Below are experts of layer 7 (counted from 0) of a mixture-of-experts language model. Rows are named router (the router's row for the expert), gate (a neuron's input weights, with its number), up (a neuron's input weights, with its number) and show model dimensions 0-47. Each number is 50 + 10 x the weight over its row's rms, rounded and kept within 0 to 99.
Before each expert's rows: a language model's description of what the expert responds to. This comes from a sample of Wikipedia text that the model never trained on.

# expert 19
Noun endings and clause pronouns
router:57 64 59 66 71 39 48 51 45 69 62 42 33 52 51 59 42 61 54 45 56 57 49 59 42 54 44 45 40 45 55 48 48 66 59 63 49 55 60 57 49 35 39 41 64 43 57 39
gate0:45 47 56 44 35 49 46 43 39 50 48 61 73 42 69 52 34 62 65 59 46 51 55 55 68 57 38 52 49 55 67 44 56 67 53 56 53 55 56 49 51 47 34 45 53 56 53 48
up0:45 48 49 56 46 51 26 44 46 62 60 59 34 54 59 53 44 45 31 64 59 45 37 50 35 51 53 62 60 59 72 42 60 48 47 44 48 59 52 67 61 46 61 40 51 61 49 51
gate1:38 37 42 49 43 69 61 52 47 51 59 50 53 31 50 40 49 56 67 57 56 55 41 45 36 48 58 37 37 57 70 55 44 53 62 77 59 45 38 49 60 38 40 48 55 51 36 53
up1:59 48 38 48 63 47 49 46 52 37 51 46 57 57 39 69 46 55 40 48 52 71 60 47 49 53 58 30 60 25 37 41 54 40 52 35 37 48 45 55 46 49 63 38 46 65 54 71
gate2:52 43 57 44 50 51 63 32 49 61 39 50 59 50 63 34 54 71 53 47 63 55 47 33 36 41 68 63 54 63 65 56 45 44 68 65 40 50 58 53 57 50 51 38 58 46 46 40
up2:50 53 46 70 52 37 40 48 39 63 42 58 48 72 40 61 54 69 41 69 50 71 44 52 69 44 65 54 60 42 54 55 35 45 43 39 33 47 37 45 54 61 45 60 53 55 38 37
gate3:54 42 66 51 65 58 52 27 37 46 52 55 60 61 57 62 51 46 61 54 66 44 48 46 42 43 53 53 32 55 53 51 34 67 44 48 56 50 59 58 70 60 66 58 50 50 46 42
up3:64 67 40 33 39 68 61 42 48 61 39 24 62 37 46 40 62 58 51 44 40 49 40 38 53 47 61 58 49 44 52 63 53 49 52 50 50 39 56 69 51 46 60 61 64 40 52 47
gate4:34 54 46 53 50 45 47 56 53 63 61 46 50 42 55 55 45 47 59 56 41 56 40 55 58 36 55 43 40 58 56 61 60 52 42 52 44 59 56 44 58 50 53 43 55 43 45 50
up4:57 59 64 58 39 37 53 35 64 58 49 50 50 34 67 32 48 36 41 43 53 46 47 42 54 46 41 56 36 34 42 49 34 41 44 41 53 46 58 37 40 48 51 44 56 65 35 37
gate5:43 47 41 49 27 53 50 63 40 63 56 41 38 67 29 55 47 43 49 31 51 65 51 46 50 47 53 46 69 36 50 50 62 44 43 52 40 50 57 45 46 45 47 52 42 43 37 44
up5:48 55 31 40 71 59 37 57 51 53 47 51 75 39 46 64 54 63 42 58 62 46 54 56 52 47 55 63 50 52 57 53 46 59 45 41 45 68 46 58 46 53 53 51 44 31 60 54
gate6:39 71 50 68 50 39 56 53 39 72 35 43 61 34 58 45 53 52 47 41 36 50 50 47 41 48 49 40 46 41 61 59 57 47 64 64 44 47 52 47 48 37 54 41 54 39 52 40
up6:42 59 35 41 40 51 60 46 49 42 53 47 44 55 53 54 27 55 40 52 46 48 53 39 35 61 58 68 36 39 49 57 64 34 50 32 47 58 53 54 38 60 62 60 53 60 34 40
gate7:60 53 59 44 45 53 49 52 38 46 46 37 68 37 54 54 53 55 64 50 67 35 60 40 29 59 44 51 45 49 65 54 61 55 74 67 42 56 61 38 50 59 45 67 59 53 57 45
up7:53 44 52 47 59 49 51 49 57 44 57 55 51 54 51 52 36 21 53 77 51 50 46 60 47 42 52 42 50 50 63 63 44 55 55 36 47 57 61 50 66 45 68 46 58 44 42 65
gate8:41 58 47 43 50 48 45 53 41 67 52 57 53 37 49 48 54 47 29 61 44 33 58 61 52 55 39 61 43 46 61 53 66 45 71 56 33 51 46 42 48 48 60 60 49 32 60 52
up8:47 61 62 52 74 59 56 55 38 66 82 58 48 76 50 61 43 39 64 59 46 41 48 56 59 51 49 52 49 42 53 48 40 61 43 40 53 53 39 49 72 56 60 47 39 73 51 44
gate9:57 58 58 43 41 42 58 49 53 54 36 58 49 56 42 45 50 41 51 40 64 34 63 53 22 55 53 56 55 55 49 70 50 60 44 66 43 55 51 51 60 59 35 46 62 27 28 34
up9:36 51 62 70 37 45 28 63 75 49 71 53 54 46 60 59 49 41 58 65 43 48 54 55 61 58 61 47 60 50 65 54 53 36 55 47 36 46 60 56 67 61 51 57 60 36 50 46
gate10:53 63 54 42 58 50 72 69 32 49 38 36 65 53 59 45 48 63 42 41 65 62 66 54 34 62 53 61 54 67 44 46 50 52 53 50 56 39 43 55 39 33 50 62 63 56 44 54
up10:52 54 41 61 63 39 47 49 62 46 46 36 31 48 52 51 61 46 33 51 56 41 61 34 41 54 32 54 44 45 53 58 70 57 51 53 40 64 67 56 44 43 30 48 40 57 46 62
gate11:42 48 42 45 44 39 59 37 52 58 61 62 38 37 55 35 52 44 67 58 42 50 59 42 45 43 61 46 52 51 52 53 42 56 41 54 40 43 52 53 49 48 38 54 42 49 73 69
up11:49 49 57 36 58 49 55 46 51 64 62 63 51 55 62 40 39 42 46 54 49 55 49 56 46 66 26 49 46 48 45 71 40 52 58 56 49 47 65 65 70 43 35 37 60 40 36 38
gate12:41 60 54 53 46 53 64 46 35 61 60 35 47 49 55 68 27 31 48 42 46 47 52 53 40 50 24 45 19 42 50 72 41 62 55 55 33 65 59 46 57 53 48 33 50 39 55 73
up12:59 44 53 53 69 60 57 59 49 52 56 33 49 71 54 50 62 29 42 39 42 42 59 54 37 57 35 56 41 42 37 37 41 35 57 56 48 51 58 36 42 52 39 40 49 66 56 52
gate13:60 59 47 53 51 51 57 37 42 62 50 54 42 52 37 56 53 44 41 35 66 52 49 69 46 37 52 18 38 55 47 48 66 39 60 54 59 64 64 39 49 50 45 50 59 39 38 60
up13:51 45 58 57 36 61 50 63 43 53 54 60 45 47 48 57 33 51 38 53 39 67 40 66 73 41 47 53 44 58 71 43 42 56 29 47 60 55 43 47 35 62 58 46 55 38 44 46
gate14:57 67 47 50 47 56 49 50 51 42 55 53 54 44 54 59 52 48 53 41 48 41 62 59 49 53 55 27 54 33 47 68 58 47 53 53 47 36 52 55 47 47 58 41 51 48 67 48
up14:35 53 60 56 56 41 61 41 44 56 58 53 52 52 54 68 38 61 37 54 67 37 45 64 37 45 49 51 52 27 55 51 32 49 59 48 55 54 50 38 49 55 58 55 45 57 57 43
gate15:35 52 50 37 51 39 39 59 56 63 41 52 63 57 68 39 62 57 38 49 48 30 53 30 40 50 57 45 54 40 60 35 42 52 33 50 52 57 49 59 58 38 52 45 34 53 54 50
up15:44 37 61 48 22 44 41 54 53 51 52 57 44 39 43 51 41 57 44 66 72 55 59 48 57 58 46 63 47 41 31 63 52 51 41 45 47 48 52 50 41 44 45 35 39 62 40 56